Weights of a small mixture-of-experts language model, trained from scratch on English Wikipedia.
Size: 9 layers, vocabulary 16384.
Experts: 32 experts in each of 8 layers, 128 clamped SwiGLU neurons an expert, 3 picks a token, a shared expert of 128 neurons.
Below are experts of layer 5 (counted from 0) of a mixture-of-experts language model. Rows are named gate (a neuron's input weights, with its number), up (a neuron's input weights, with its number) and show model dimensions 0-63. Each number is 200 + 30 x the weight over its row's rms, rounded and kept within 0 to 999.
Before each expert's rows: "gets" lists some tokens that make up at least twice as much of what it gets as of all text. This comes from a sample of Wikipedia text that the model never trained on. Tokens count by the router's weight.

# expert 28
gets: " ", "1", "2", "3", " $", " approximately"
gate0,231,189,164,216,221,273,224,186,232,175,241,188,238,198,164,221,186,249,189,218,217,160,196,248,173,171,182,189,209,212,196,145,240,216,220,162,166,213,186,149,220,179,215,215,223,194,254,158,185,177,201,179,259,222,189,240,174,276,166,158,194,280,210,126
up0,209,182,145,217,193,261,158,197,262,204,216,185,237,223,244,190,178,262,159,227,210,124,233,189,201,145,196,162,172,223,176,198,216,206,219,165,219,224,202,199,190,217,215,235,231,198,211,183,252,160,220,177,244,238,159,235,184,233,161,150,182,305,199,147
gate1,217,227,223,183,184,175,161,229,240,173,293,207,192,201,192,192,240,207,132,214,241,154,179,199,160,219,115,214,209,154,195,197,181,204,185,198,206,224,192,239,233,226,142,213,205,198,170,181,205,228,225,257,237,224,205,222,273,180,198,239,189,232,220,214
up1,204,135,278,241,230,157,185,238,206,181,253,235,198,222,268,187,213,242,177,211,208,186,157,170,223,200,184,219,142,176,199,238,262,169,184,159,191,238,200,206,199,221,204,222,149,229,218,181,190,180,218,279,239,197,155,245,165,199,196,149,191,189,262,162
gate2,142,208,179,182,219,215,195,191,217,252,205,174,195,218,159,210,191,227,193,210,206,189,211,232,227,188,214,149,171,225,265,148,170,176,184,187,173,165,245,232,216,168,201,223,155,177,193,180,194,236,267,229,160,188,173,224,188,221,120,240,219,175,241,222
up2,186,170,175,194,185,254,200,217,178,293,199,181,212,205,204,253,190,223,214,185,203,175,234,237,194,210,214,186,190,223,253,156,162,212,233,189,165,156,233,185,170,183,196,234,161,168,241,162,164,173,220,242,194,182,229,222,222,237,138,236,183,148,196,195
gate3,262,226,172,216,183,186,224,179,167,195,208,170,194,122,208,155,219,210,199,211,201,181,193,170,175,171,240,183,212,274,223,211,176,161,171,220,191,207,187,161,192,178,285,211,202,180,198,233,244,206,187,184,171,250,197,207,218,192,171,179,215,230,135,217
up3,257,227,152,171,204,148,208,196,180,220,196,271,210,141,205,177,183,211,214,193,186,151,189,180,180,204,214,193,171,211,188,211,225,233,191,212,175,196,218,222,254,211,184,183,176,126,219,210,195,194,200,209,196,200,204,192,257,162,184,246,205,204,145,237
gate4,174,211,189,232,142,258,178,178,247,203,164,239,164,162,166,165,237,237,220,206,152,195,166,212,173,192,214,199,218,215,200,216,189,224,230,175,228,249,230,227,202,124,147,239,171,176,178,241,212,220,209,221,188,249,196,211,207,175,155,234,194,225,210,189
up4,184,187,154,238,174,252,204,177,204,207,222,264,156,168,137,189,212,219,223,211,163,202,205,245,140,189,164,179,202,212,213,212,168,218,183,209,215,207,224,253,223,130,161,218,187,147,182,213,186,205,206,211,178,244,223,215,201,180,175,223,219,236,185,180
gate5,149,258,166,174,172,208,156,184,238,199,190,215,235,187,182,215,218,224,232,131,197,170,220,190,211,235,216,241,187,210,237,239,200,187,180,248,275,218,228,172,203,171,203,167,190,247,172,196,227,202,196,177,203,272,204,167,132,194,217,134,215,243,196,169
up5,158,224,188,178,166,214,229,167,197,180,147,214,191,205,173,249,245,190,240,194,219,194,213,166,176,227,230,215,176,248,154,196,185,160,140,207,235,162,199,191,224,221,241,157,190,260,167,206,164,230,183,184,165,272,195,186,160,206,152,150,199,240,189,118
gate6,201,219,145,169,172,183,194,187,183,238,172,162,197,179,187,204,199,213,182,185,178,192,222,173,217,234,218,160,212,132,189,155,256,151,211,214,204,200,202,203,189,162,236,170,228,225,240,206,249,175,251,224,162,295,168,247,284,246,187,202,216,222,178,179
up6,185,208,135,207,186,156,212,196,237,211,179,218,172,162,223,187,185,213,156,210,170,166,254,171,203,226,201,180,216,194,190,184,275,185,210,237,200,206,191,157,211,161,207,228,211,216,246,212,204,211,226,197,141,249,190,207,273,235,181,182,205,176,159,154
gate7,150,190,157,193,233,232,208,200,233,183,236,169,236,198,229,139,198,201,221,149,244,214,195,169,181,210,210,161,235,189,171,133,203,191,223,209,250,204,203,192,228,247,221,198,190,209,156,180,225,156,230,180,246,142,157,232,242,201,199,197,199,215,175,221
up7,167,244,147,177,235,230,196,197,231,166,206,157,191,169,245,174,208,211,231,203,250,221,160,226,180,229,211,159,233,180,152,139,196,179,220,182,255,203,222,176,176,205,238,234,169,251,178,176,205,197,221,189,235,142,148,225,239,212,162,132,176,226,151,209
gate8,226,144,243,158,184,147,219,235,221,184,220,242,213,219,191,218,244,252,227,187,230,165,181,230,188,166,170,202,171,214,272,210,210,164,196,201,215,224,207,181,222,214,195,211,196,248,196,182,219,215,256,186,248,171,224,212,246,169,180,109,236,226,168,176
up8,204,163,186,191,167,156,222,256,237,162,212,210,230,233,162,220,222,239,234,154,243,187,178,198,246,152,139,202,175,164,227,164,224,146,168,182,185,210,206,176,211,233,220,207,200,200,231,193,188,203,246,185,251,137,188,185,231,175,163,162,207,243,160,167
gate9,187,198,202,237,162,206,213,224,192,188,199,203,218,171,269,179,154,216,200,199,164,216,210,217,247,213,240,169,247,154,172,253,169,190,155,187,191,216,156,218,231,137,217,186,183,259,174,218,202,230,159,237,205,252,222,218,188,138,235,235,198,194,218,249
up9,180,194,202,250,171,220,235,244,216,156,204,191,228,182,258,175,173,256,179,220,163,187,196,234,270,227,238,193,229,175,210,255,217,206,152,215,165,212,154,157,209,164,166,205,226,238,168,213,234,223,145,216,189,257,196,274,214,177,141,177,195,221,232,197
gate10,212,215,250,173,175,211,175,197,237,235,240,229,189,189,189,164,214,214,152,160,245,188,220,223,181,206,197,157,207,268,209,283,211,165,170,200,250,204,254,155,197,181,176,229,167,182,195,181,195,151,200,219,157,192,178,218,209,162,157,201,243,223,196,214
up10,191,189,255,203,197,171,217,210,235,189,208,205,181,140,165,158,211,217,183,181,229,218,227,187,178,139,201,172,188,275,163,237,199,166,202,181,282,204,219,170,218,155,167,233,196,188,186,210,168,191,207,235,161,210,151,232,186,180,108,264,225,241,192,184
gate11,188,149,185,161,144,233,185,213,223,214,159,248,232,206,241,144,210,240,231,206,215,195,204,245,172,202,176,201,218,184,219,165,248,176,204,164,228,214,231,173,201,192,227,218,209,197,189,190,160,172,198,144,195,234,223,192,224,199,148,217,185,217,190,221
up11,194,165,210,196,177,232,183,205,229,205,222,219,211,173,215,151,219,213,204,244,199,149,188,241,182,187,204,243,233,149,179,190,192,198,183,194,200,210,218,226,198,185,182,252,201,197,196,207,191,155,196,170,226,189,221,176,258,195,195,201,184,185,148,180
gate12,212,213,158,196,185,192,234,169,201,193,181,186,234,167,227,127,228,199,228,197,202,166,217,173,185,209,229,209,138,199,111,234,255,171,233,174,152,221,198,189,181,189,232,199,212,214,184,197,229,230,229,239,260,257,206,224,195,229,233,225,253,155,179,190
up12,178,199,173,205,221,161,220,173,196,216,225,186,189,179,225,149,270,224,266,204,190,209,205,175,181,207,218,244,169,162,135,187,225,170,209,170,176,237,192,149,170,188,240,196,230,211,253,212,198,245,213,267,256,246,193,204,175,234,178,233,221,151,219,219
gate13,235,192,223,208,169,253,169,224,217,180,202,145,179,178,242,141,269,184,188,192,209,202,119,220,161,217,206,182,186,225,208,174,165,180,206,254,157,267,240,206,224,192,241,196,201,203,160,187,212,203,185,216,189,253,193,223,188,203,185,186,169,190,176,234
up13,198,167,189,193,213,260,229,157,142,180,231,232,218,222,188,197,121,186,200,213,191,198,242,226,229,152,189,184,179,242,189,188,205,226,142,155,230,146,152,197,148,205,144,187,147,180,184,232,240,193,205,187,231,219,170,167,178,149,229,192,218,199,218,223
gate14,147,145,201,188,165,171,207,176,210,166,206,199,241,220,212,219,202,175,163,193,204,233,226,206,161,216,205,193,216,185,135,184,210,190,175,228,261,182,194,154,203,156,226,164,217,148,197,144,153,172,223,234,188,155,175,262,212,240,221,192,222,188,193,195
up14,144,175,172,206,158,168,187,191,213,167,178,197,220,205,176,232,168,205,152,200,198,231,216,192,194,218,230,176,196,217,117,168,149,214,192,227,242,164,210,159,208,171,206,167,249,165,163,194,154,210,215,213,141,198,218,241,253,210,217,180,190,182,202,202
gate15,171,197,169,215,219,233,209,215,220,176,152,211,192,156,211,228,153,170,172,170,192,182,209,175,192,191,171,225,267,170,159,209,202,263,136,189,226,198,213,242,263,220,153,249,175,187,154,185,212,143,136,152,198,170,216,145,192,206,213,218,205,175,190,191
up15,209,191,178,183,210,262,212,210,253,183,200,167,210,223,178,247,154,236,171,150,162,192,194,178,189,208,218,167,251,122,123,177,188,199,174,218,247,220,181,195,239,218,207,214,183,169,174,179,210,170,194,227,209,183,174,128,182,223,198,227,188,259,173,199
gate16,177,188,215,167,193,167,208,197,246,147,223,212,125,171,179,236,201,244,197,264,236,256,208,158,257,256,216,164,187,199,215,173,272,186,234,271,253,211,203,175,163,212,187,208,225,145,196,220,176,191,211,150,209,182,174,186,207,198,232,196,223,171,268,214
up16,188,206,199,162,192,212,207,261,243,190,173,172,155,179,172,195,241,225,233,187,219,241,247,218,232,268,244,195,242,183,228,168,189,130,195,267,225,192,229,196,145,275,215,225,170,229,195,202,207,196,170,202,163,186,183,185,145,186,222,238,166,250,178,224

# expert 26
gets: "0", "n", "9", " to", "in", "on"
gate0,181,196,198,192,178,195,227,169,239,204,205,177,165,172,212,219,262,171,200,221,192,164,216,131,188,227,174,182,176,241,176,157,203,238,192,209,195,188,214,173,184,230,225,222,187,212,207,227,202,183,188,195,203,214,200,162,206,190,132,229,174,137,179,178
up0,221,171,195,255,148,191,154,204,207,207,193,162,211,186,212,287,219,206,259,164,222,159,194,152,178,206,213,195,201,196,161,188,246,159,203,202,251,170,196,198,182,231,236,181,210,204,215,209,243,169,186,214,171,160,215,201,267,209,178,263,166,196,184,179
gate1,178,228,222,237,194,231,214,214,235,178,169,217,149,209,166,181,177,186,191,179,198,138,210,170,191,192,241,218,187,187,210,152,223,211,203,292,180,190,221,192,222,205,192,218,151,214,200,186,182,183,205,184,196,186,167,215,201,246,216,154,159,186,181,203
up1,213,226,213,220,158,273,225,195,201,159,207,214,144,189,201,211,246,195,198,170,188,176,149,198,252,205,269,223,238,180,178,194,221,246,212,199,215,218,184,175,207,229,197,229,220,161,193,187,218,180,247,183,187,194,202,207,162,248,224,129,144,224,204,206
gate2,210,232,189,176,191,159,215,230,259,248,145,178,154,213,230,183,205,186,194,165,254,206,207,229,203,139,231,216,215,172,141,211,202,178,176,239,183,164,206,187,180,239,185,209,246,237,191,139,190,224,208,191,142,215,157,209,149,255,202,238,203,176,155,188
up2,178,204,235,197,211,201,213,171,206,243,141,192,268,243,202,177,160,216,188,149,256,211,195,224,224,186,204,228,168,215,195,188,220,221,201,190,160,246,237,210,181,188,184,189,202,182,161,146,168,142,215,189,236,187,183,210,171,278,253,194,242,173,156,270
gate3,193,217,245,209,178,210,248,210,160,179,202,181,188,239,249,189,165,222,179,223,233,204,187,152,234,180,225,227,237,225,209,193,231,227,176,204,224,175,251,185,184,210,168,192,163,210,169,220,216,178,162,233,198,211,191,164,191,263,169,230,197,214,152,222
up3,204,238,270,242,223,193,238,188,173,184,189,178,164,240,197,221,181,219,219,206,242,233,190,159,219,159,174,179,262,185,153,203,230,208,181,202,171,197,240,210,241,169,193,184,224,178,199,227,198,182,186,232,187,196,223,168,203,226,183,218,178,215,220,200
gate4,144,233,189,254,245,237,193,181,212,166,200,265,188,201,248,184,195,204,177,211,219,211,132,161,204,215,142,263,220,245,165,211,167,224,168,146,232,173,211,168,215,198,139,206,215,181,229,226,235,219,176,176,251,247,243,210,213,191,209,214,194,145,181,122
up4,154,244,219,225,221,255,180,209,255,196,194,245,192,232,181,183,206,182,203,229,207,220,124,185,183,173,171,231,201,216,227,186,187,172,185,182,282,186,160,153,170,202,227,162,205,225,219,241,200,240,150,243,249,241,241,212,180,204,203,187,198,162,150,172
gate5,187,231,183,203,200,219,200,226,261,224,204,203,159,207,232,185,243,228,188,168,210,191,237,217,208,192,256,179,180,174,181,245,194,276,195,222,233,127,265,171,151,161,189,194,216,216,230,171,198,170,166,156,207,209,116,198,221,222,175,203,177,140,178,206
up5,209,218,187,169,224,266,240,218,186,227,269,202,183,157,197,188,241,246,238,180,197,217,217,188,172,197,184,211,233,195,205,218,250,252,245,253,191,211,193,176,223,253,180,181,207,222,227,141,232,152,147,173,229,261,210,203,165,203,198,192,197,189,188,143
gate6,204,206,240,256,177,198,226,172,258,192,208,221,248,197,204,212,169,194,191,149,176,137,167,184,203,172,218,209,201,202,196,214,185,149,198,204,238,205,160,126,179,235,161,200,199,191,214,233,145,230,205,161,175,195,213,180,224,246,192,196,190,194,193,186
up6,217,203,244,231,183,179,215,216,216,184,216,213,227,225,188,248,200,166,176,163,238,218,241,174,220,175,210,163,240,188,227,200,244,194,220,242,207,251,223,149,223,226,206,164,214,208,153,201,178,200,195,164,215,209,160,183,215,199,215,222,212,213,169,222
gate7,218,226,170,244,206,237,202,188,230,197,198,167,220,191,205,205,230,173,212,216,142,237,210,182,211,185,182,218,212,224,174,171,152,161,209,180,171,147,225,163,195,213,230,267,191,226,159,167,192,164,198,235,194,189,203,181,206,254,222,228,162,176,228,251
up7,153,210,214,187,181,168,237,193,223,157,192,147,242,228,224,171,205,192,195,214,218,198,207,230,232,135,194,190,225,173,196,179,161,189,203,169,167,234,201,167,212,190,227,249,228,247,221,182,169,146,213,187,186,226,260,229,249,239,286,206,217,176,201,228
gate8,150,190,209,226,209,219,206,195,209,192,221,187,184,155,206,193,198,215,186,181,175,196,164,196,202,179,268,200,181,162,205,163,194,183,145,252,227,235,202,201,238,212,190,205,237,190,238,200,190,125,189,263,184,193,196,198,189,228,223,214,164,157,242,205
up8,170,157,194,196,192,252,188,222,167,222,184,170,161,194,223,203,173,200,171,204,190,182,145,160,221,185,270,201,200,234,181,213,189,191,195,210,242,186,244,168,245,165,267,184,217,180,185,229,172,180,195,202,197,216,218,258,238,212,190,172,198,143,200,203
gate9,140,200,244,206,155,173,226,187,193,169,157,222,204,194,163,226,192,220,173,207,139,212,246,216,180,154,268,198,159,198,162,218,189,245,181,233,250,207,194,194,177,217,136,162,184,189,227,205,173,210,215,170,219,211,201,171,208,177,227,223,246,140,149,213
up9,157,225,209,211,200,229,175,226,180,215,187,226,210,193,230,200,224,264,180,211,166,192,195,208,209,149,252,215,201,213,167,159,171,257,149,225,230,207,241,215,180,249,169,201,213,198,204,209,187,221,230,200,214,242,168,160,158,221,168,211,200,194,232,229
gate10,174,198,219,200,185,194,230,235,201,158,180,209,205,249,192,191,185,248,227,203,177,210,208,188,156,226,231,224,203,197,176,177,206,218,164,210,196,208,232,166,173,201,224,191,207,175,215,214,157,195,180,143,120,207,181,225,202,225,205,235,210,192,202,243
up10,216,212,230,166,188,144,206,230,209,254,253,169,183,182,229,188,179,228,206,175,197,229,229,187,199,212,280,225,245,185,255,216,207,145,160,182,210,202,220,226,184,192,208,182,235,198,173,176,219,156,183,185,185,140,216,187,237,231,194,182,238,230,219,214
gate11,191,204,218,152,188,163,220,234,243,225,214,220,201,175,233,225,175,184,192,201,134,245,207,223,188,184,240,185,175,230,174,208,214,230,191,245,213,153,207,234,170,176,199,234,274,174,261,231,143,196,211,193,183,239,147,109,190,257,199,207,251,205,123,156
up11,149,169,183,142,233,178,183,204,209,199,197,215,182,195,194,189,172,185,178,206,175,223,214,229,128,233,231,210,232,182,179,251,201,180,229,219,236,202,220,180,178,174,232,210,214,168,239,215,175,207,202,211,164,177,177,165,196,243,188,167,208,120,179,190
gate12,203,214,208,207,177,167,200,249,218,239,213,250,204,160,246,194,223,202,220,215,208,260,212,173,185,210,184,181,244,165,220,205,157,257,237,175,174,146,161,221,195,197,219,198,194,225,209,199,163,247,221,204,209,186,137,169,232,224,168,217,189,171,195,140
up12,181,215,162,227,187,188,209,257,175,223,213,190,201,186,214,202,212,238,163,276,232,239,196,149,192,205,218,211,213,148,244,250,204,189,211,196,177,176,234,170,208,203,233,135,202,206,204,170,192,184,205,155,243,232,153,184,250,189,219,230,228,209,201,175
gate13,191,265,185,166,213,205,167,214,192,187,206,179,200,215,175,184,136,191,217,181,204,162,203,176,185,183,158,229,169,192,205,230,255,168,215,199,156,227,205,227,190,201,254,176,249,216,200,233,245,189,214,170,218,168,190,199,233,198,193,219,183,222,153,238
up13,190,229,202,167,159,190,222,205,163,188,178,175,231,201,185,150,176,203,209,222,230,217,216,215,247,193,197,216,213,173,223,192,272,189,207,196,202,221,203,253,190,192,207,187,217,199,235,190,201,198,213,215,195,222,170,220,159,226,209,217,203,182,196,158
gate14,141,224,189,153,227,194,141,166,244,217,199,189,163,224,182,176,186,216,191,227,172,267,165,166,202,246,290,196,190,223,168,195,199,215,144,215,213,248,243,168,224,189,163,191,222,190,182,215,162,184,256,186,194,235,159,199,223,164,200,171,206,145,247,194
up14,201,214,171,232,180,190,171,221,198,173,206,198,180,195,187,211,173,235,232,204,134,239,199,229,169,176,238,248,234,239,195,202,176,189,188,187,137,221,202,252,226,185,237,222,206,152,250,165,197,180,190,177,201,171,205,193,203,189,177,212,170,174,256,208
gate15,166,222,205,184,140,185,140,215,190,199,164,232,206,212,207,247,234,204,193,218,164,236,179,227,210,207,246,166,201,222,184,193,201,161,184,182,167,111,229,165,244,212,180,188,210,281,234,173,175,195,197,238,181,202,224,134,221,201,187,218,189,246,215,217
up15,163,241,177,208,165,174,169,205,216,158,183,200,174,228,165,235,171,203,194,212,186,247,176,264,152,195,221,178,145,196,209,179,195,176,179,240,161,154,180,226,271,212,150,121,183,196,246,154,202,210,197,195,127,157,166,167,214,193,200,193,211,194,249,201
gate16,212,252,156,230,131,158,195,204,216,179,210,194,242,235,189,219,172,151,163,142,183,146,206,229,173,183,197,226,212,171,198,236,203,166,230,217,173,186,153,222,157,220,227,217,193,240,261,163,238,194,174,182,213,223,199,156,230,238,203,199,196,212,138,227
up16,174,242,218,220,172,180,183,199,228,166,295,179,180,193,210,247,164,202,147,162,185,167,182,200,205,233,250,240,182,186,201,228,215,203,259,247,188,171,153,221,159,190,185,186,164,250,193,260,208,204,211,155,239,151,172,184,235,180,176,174,208,230,209,178

# expert 24
gets: " the", " a", "'s", " The", " of", " an"
gate0,145,164,178,223,180,197,180,243,223,168,242,230,205,198,192,237,199,212,226,225,194,193,177,196,185,198,220,268,201,141,201,259,249,191,207,212,198,184,249,149,205,186,203,181,273,233,202,180,182,202,255,194,191,149,178,185,178,224,207,199,153,194,213,188
up0,159,194,236,155,165,202,216,183,162,173,200,170,172,171,164,205,165,275,231,216,231,208,193,197,166,200,240,234,184,189,185,224,198,198,219,219,232,215,209,173,187,231,189,164,251,215,219,213,208,162,248,158,255,215,172,168,180,214,189,209,213,200,203,196
gate1,193,214,209,189,207,193,177,200,179,214,211,201,247,191,145,196,250,209,187,237,212,167,162,214,262,227,248,218,166,199,258,226,195,193,182,210,188,220,169,232,177,171,175,220,213,172,209,180,134,161,239,217,202,181,206,170,200,179,189,189,199,155,187,272
up1,206,142,200,169,217,216,156,248,187,217,165,157,212,185,158,166,222,179,214,188,174,178,242,165,255,183,245,192,193,180,222,264,214,228,208,205,241,224,178,187,135,232,222,172,204,172,243,180,222,182,170,212,227,269,222,169,211,198,197,177,202,235,247,175
gate2,192,204,214,216,200,222,187,217,187,227,243,190,198,243,211,212,176,212,173,208,122,193,238,238,221,286,194,262,216,151,213,190,180,187,202,181,181,195,194,200,224,221,150,196,201,213,149,210,212,186,190,179,257,166,130,224,231,215,160,202,215,176,147,200
up2,225,197,171,209,233,242,172,207,213,234,194,189,215,220,263,231,162,183,175,200,160,175,233,264,215,177,247,246,212,172,199,172,171,198,146,212,178,222,178,223,197,212,218,219,254,196,197,207,203,219,196,164,203,212,131,177,259,269,141,238,231,284,202,218
gate3,171,174,191,214,181,207,251,197,219,211,209,147,185,218,204,187,166,195,221,192,174,165,222,242,238,219,219,177,215,186,169,203,150,218,198,198,237,246,186,142,215,159,202,232,236,188,143,193,153,240,218,142,195,213,123,149,163,258,197,250,178,174,199,224
up3,190,168,220,217,204,235,217,194,194,258,243,201,201,166,232,192,189,156,173,178,167,195,213,258,159,255,232,185,229,190,222,230,167,193,186,182,182,220,189,199,196,147,199,268,193,193,192,206,215,192,214,185,189,200,120,186,204,223,212,230,191,203,168,192
gate4,185,213,158,165,136,254,230,247,178,177,190,277,233,214,191,203,146,189,193,204,108,215,227,203,173,182,157,169,245,152,177,227,154,176,217,211,222,190,203,183,190,231,144,201,211,225,172,246,219,222,182,198,180,217,156,208,192,147,196,202,188,167,205,225
up4,201,199,128,118,187,241,142,187,194,214,248,247,221,206,175,245,218,192,201,194,190,180,203,209,211,208,149,237,222,226,202,234,158,176,204,173,219,206,231,258,190,170,208,210,174,199,118,201,162,178,190,155,238,176,161,174,166,181,201,222,167,190,150,259
gate5,164,157,177,201,137,195,176,213,192,171,204,230,240,233,213,223,166,197,220,234,159,169,203,181,237,218,172,190,275,172,159,204,234,216,244,153,159,162,187,204,193,253,140,222,222,201,201,194,191,216,196,235,204,190,203,186,220,157,206,176,174,200,205,142
up5,199,198,212,159,178,241,187,187,222,193,149,161,269,136,216,165,157,196,203,265,188,170,214,212,247,166,216,207,212,164,195,205,190,189,231,193,173,220,179,178,223,227,188,262,210,238,232,168,217,204,224,173,179,195,193,246,231,173,195,141,204,226,206,141
gate6,203,203,168,207,176,170,204,211,217,218,203,179,200,225,183,252,181,192,254,192,223,176,230,246,199,218,183,202,148,161,209,197,201,210,209,205,191,155,176,240,190,168,212,250,194,229,196,165,222,225,208,169,181,205,199,199,182,215,194,224,208,171,200,217
up6,191,152,227,180,170,169,252,144,222,229,263,147,227,211,189,143,239,235,225,173,261,203,187,240,157,229,183,215,176,190,224,192,210,176,209,227,133,222,229,238,232,189,189,191,185,210,233,207,233,178,236,172,193,231,228,188,192,195,193,204,215,206,206,184
gate7,165,222,181,225,140,208,239,234,180,163,199,154,188,193,179,179,270,245,171,215,160,203,202,175,170,227,276,177,185,208,218,260,198,239,179,165,192,234,211,143,193,147,162,216,179,185,145,182,197,226,109,173,185,193,192,173,173,221,153,229,175,193,216,211
up7,155,187,233,188,212,217,244,249,220,189,260,221,180,176,126,222,242,204,180,186,236,182,157,175,198,196,258,218,181,213,204,259,216,155,229,205,214,198,207,211,184,181,127,199,176,164,194,232,228,236,196,206,218,196,207,182,135,189,194,198,198,196,238,237
gate8,165,179,173,206,144,169,183,198,258,205,239,222,201,138,196,204,155,192,179,235,233,180,250,207,219,207,238,211,205,177,185,219,247,150,191,178,215,254,155,170,191,115,154,222,204,182,213,157,226,245,176,208,188,238,209,178,186,242,196,221,198,216,201,178
up8,183,206,179,201,210,220,241,254,234,220,139,238,187,188,199,199,141,185,178,208,170,196,184,172,255,197,214,209,269,148,146,244,197,140,201,206,230,221,178,185,170,197,126,209,208,210,178,207,162,211,196,215,199,229,230,233,202,213,233,177,177,144,230,171
gate9,147,237,232,231,161,175,210,210,203,171,196,192,162,236,217,174,163,197,233,170,153,170,196,215,198,173,224,192,179,169,189,274,184,214,228,233,202,253,132,206,169,194,242,150,176,205,205,193,176,194,170,243,183,167,206,181,173,157,179,209,228,223,267,285
up9,249,204,224,194,248,228,161,183,181,219,203,152,180,250,239,233,192,138,246,239,224,191,166,208,181,226,198,185,218,190,200,199,181,215,170,234,217,187,172,177,129,181,181,223,219,176,206,189,150,206,187,226,179,175,146,230,158,188,224,211,192,134,219,276
gate10,188,226,233,212,151,235,191,166,196,222,168,220,182,220,170,186,218,260,162,261,192,235,187,170,244,258,207,184,192,265,248,248,203,189,217,239,213,177,212,216,205,219,183,185,200,212,212,206,185,168,184,193,251,248,216,259,203,218,268,177,196,205,207,174
up10,201,172,159,218,184,210,248,181,229,187,168,200,225,169,168,154,203,196,137,209,243,238,202,190,195,214,212,166,209,248,184,227,220,237,220,247,210,207,204,176,204,214,207,232,229,176,196,215,178,182,189,168,192,229,228,192,229,235,203,194,191,221,147,201
gate11,194,179,198,193,175,252,144,190,203,209,194,175,203,192,226,190,142,224,207,197,194,218,193,178,209,168,233,205,191,285,196,227,191,178,185,183,215,215,206,191,203,212,247,190,206,175,194,185,180,237,222,187,148,226,194,150,164,174,186,215,220,202,206,159
up11,174,137,254,206,213,174,144,193,186,230,214,201,186,196,213,181,234,212,171,170,150,270,218,142,175,172,204,151,233,186,208,238,207,181,249,142,198,215,192,176,252,171,227,195,200,190,230,195,230,208,159,233,144,187,164,172,204,211,144,210,191,234,166,182
gate12,182,212,200,212,226,263,244,223,300,169,199,187,170,227,180,188,265,189,231,169,226,190,274,228,227,173,233,157,244,239,229,187,236,173,202,188,140,193,220,199,238,119,164,238,174,204,184,229,247,188,180,248,189,252,208,237,176,191,204,216,222,204,201,179
up12,238,223,251,192,224,248,210,187,268,142,210,211,138,228,223,198,265,206,211,147,211,174,239,184,226,207,229,125,237,251,224,244,235,195,175,168,163,255,190,210,205,184,199,234,179,229,241,218,224,181,194,258,273,213,225,201,209,195,189,194,214,192,233,147
gate13,150,219,160,210,215,273,177,223,160,175,159,239,221,154,203,224,182,177,210,223,297,185,181,186,179,198,196,191,231,199,188,213,166,234,203,199,186,198,178,204,206,188,172,223,191,196,130,227,252,182,150,230,176,218,199,185,210,248,163,218,218,148,179,245
up13,167,179,192,224,212,213,162,184,191,195,226,176,195,210,153,216,206,188,250,199,201,192,246,179,167,195,159,196,224,238,198,215,183,206,191,187,196,176,209,212,204,143,220,217,173,201,214,196,200,157,171,248,143,213,181,155,205,202,204,224,146,168,216,154
gate14,260,193,256,192,134,204,199,263,155,168,199,227,230,220,226,224,223,193,216,172,205,214,216,190,214,206,197,224,169,207,128,171,173,176,141,193,169,242,238,184,175,221,172,188,219,167,262,220,223,155,227,162,231,167,247,209,192,189,190,234,263,211,167,221
up14,181,207,221,186,188,222,195,179,191,160,183,235,221,223,237,243,225,207,151,175,165,182,214,189,226,157,182,254,191,174,165,153,199,182,216,219,146,282,185,200,191,193,227,187,201,193,211,165,240,187,191,177,190,151,233,236,184,249,213,219,229,194,173,229
gate15,167,156,178,229,219,207,185,227,203,233,196,201,205,171,210,195,203,233,219,276,166,228,193,172,257,223,224,202,208,179,145,238,197,208,235,210,210,188,206,167,196,151,222,233,209,205,183,201,211,247,244,250,215,198,204,171,130,219,198,233,195,208,168,199
up15,188,175,171,219,175,235,226,250,196,191,154,211,177,162,173,148,166,211,231,212,187,214,208,219,263,164,172,217,144,174,183,247,158,222,209,178,214,184,159,195,167,197,164,201,227,184,202,217,163,211,262,187,156,151,241,156,212,208,188,255,204,199,187,163
gate16,208,215,230,215,160,207,145,237,230,217,174,237,206,228,213,179,220,208,128,177,208,211,195,210,190,151,235,222,245,220,177,209,210,194,212,179,175,148,170,244,237,204,179,180,162,223,223,196,188,224,219,190,245,204,202,217,166,207,198,200,163,185,268,171
up16,241,258,211,209,204,237,170,239,233,209,191,269,225,222,230,201,202,199,182,232,164,215,182,241,190,170,186,192,242,216,198,243,251,196,228,220,184,153,184,290,252,195,182,184,145,209,247,197,236,203,167,215,225,235,130,244,180,207,201,178,192,239,260,148